Weights of a small mixture-of-experts language model, trained from scratch on English Wikipedia: 2 picks a token, 617M tokens.
Below are experts of layer 6 (counted from 0) of a mixture-of-experts language model. Rows are named router (the router's row for the expert) and show model dimensions 624-671. Each number is 128 + 32 x the weight over its row's rms, rounded and kept within 0 to 255. Numbers have three digits each.
After each expert's rows: "raises" lists some tokens whose logits its average output raises strongly, later layers aside; "mostly gets" lists some tokens that are sent to it at least half of the time. This comes from a sample of Wikipedia text that the model never trained on.

# expert 3
router:135146147119126153149096117101140146147096059150185135141109130116080131112134126130126109128149135173109104083100136171174166112159123127207139
raises: "\n", " In", " The", " A", " As"
mostly gets: ").", "\".", " ===", ".\"", " ==", " ===="

# expert 19
router:132128129137126111135078086133123117096104078088084155132176114075151098142088087181116136177205137166104102148067142145123140136163143110142114
raises: " ", " L", " W", " T", " 1", " No"
mostly gets: " pm", " Harvard", " touchdown", " Yale", " (8)", " Arena"

# expert 7
router:160128152124163077152105086179112073102116121103143143053158119123119142115106129121151097120160188123156113132142107084135077105160081124101118
raises: " the", " to", " and", " in", " a", ","
mostly gets: " up", " won", " out", " played", " began", " due"

# expert 6
router:119103112162136107104081161176146061137188164186116040111063107125144157157078149119159133101109124199116157159150064124121104122073136133150139
raises: ",", " and", " in", " |", ".", ";"
mostly gets: " film", " School", " government", " Film", " public", " military"

# expert 9
router:091094144144104141080104100115124055136112174128111061121075097119180138190145072110137110160176153100151138194148126138131162205123114137110125
raises: " and", " ", ",", " under", "s", " U"
mostly gets: " Championship", " Cup", " League", " Championships", " football", " tournament"

# expert 11
router:131135168116103121121122201116076102090129144083183144091172147098128106083056109175139122180134148135127048129122150112143134143130167135105182
raises: "\n", "-", "|", "The", "==", "In"
mostly gets: "\n", "    ", "      ", " 3,", "|", " 4,"

# expert 1
router:161113178123095152165211128082150089140144150112110160172130173113105137128123176154112170153127130052108114168106111120114073122157161151135086
raises: " |", "34", "17", "38", "78", "76"
mostly gets: "–19", " 17", " 20", " 30", " 2", " 19"

# expert 5
router:149112162126106106123153116091117125078086149111135184132148142104167089092134111145120063124167169133121099118116190175108151167110117158157125
raises: " |", "\n", " 3", " 4", " 1", " 2"
mostly gets: " 0;", " %", " 0", " MF", " Votes", " ±%"

# expert 8
router:145111085112144116146134163140214171091187114135124184138141120152160103096136114184131203130095144129152116105139063150094043127129106159110139
raises: ",", " |", " of", "-", " and", " as"
mostly gets: " Smith", " Jones", " Singh", " Daniel", " Bailey", " Martin"

# expert 12
router:170109056140095103101098147118149145177135136156108167163148120131111154094128115149156111164140055091137158201128164056111141202098161124156065
raises: " ", "\n", " and"
mostly gets: " Website", " UTC", "present", " ft", " Coordinates", " sq"

# expert 17
router:141126056128121147140138183148086129166084138165071179130140101115159116126163180105135099149090137112136126162165171069184115117137074127119138
raises: " ", " |", " (", ":", " and"
mostly gets: " Preced", " Location", "Personal", " Coordinates", " Candidate", " Succeed"

# expert 14
router:177115121102115081133102084143157101154177089184138047137108131132136125151103100107138123099125111154125169060133083107148157173147133149133105
raises: "s", "-", " ", " and", "\n", ","
mostly gets: " red", "’", " stone", "'", " water", " sea"

# expert 4
router:085181156133119119147140100094149128166161181129133129149113073128139215084121095130119149145082137094079146094132152121172143124138082156151171
raises: "-", ",", " ", "s", " and", " in"
mostly gets: " love", " you", " whe", " me", " we", " do"

# expert 15
router:108134156087122155187156129160125185105136169112146137095106166131134129168153130172134120080139135125077090091175127141131143111088167104165155
raises: " a", " and", " in", " the"
mostly gets: "\",", " century", "),", " However", ",", " 2020,"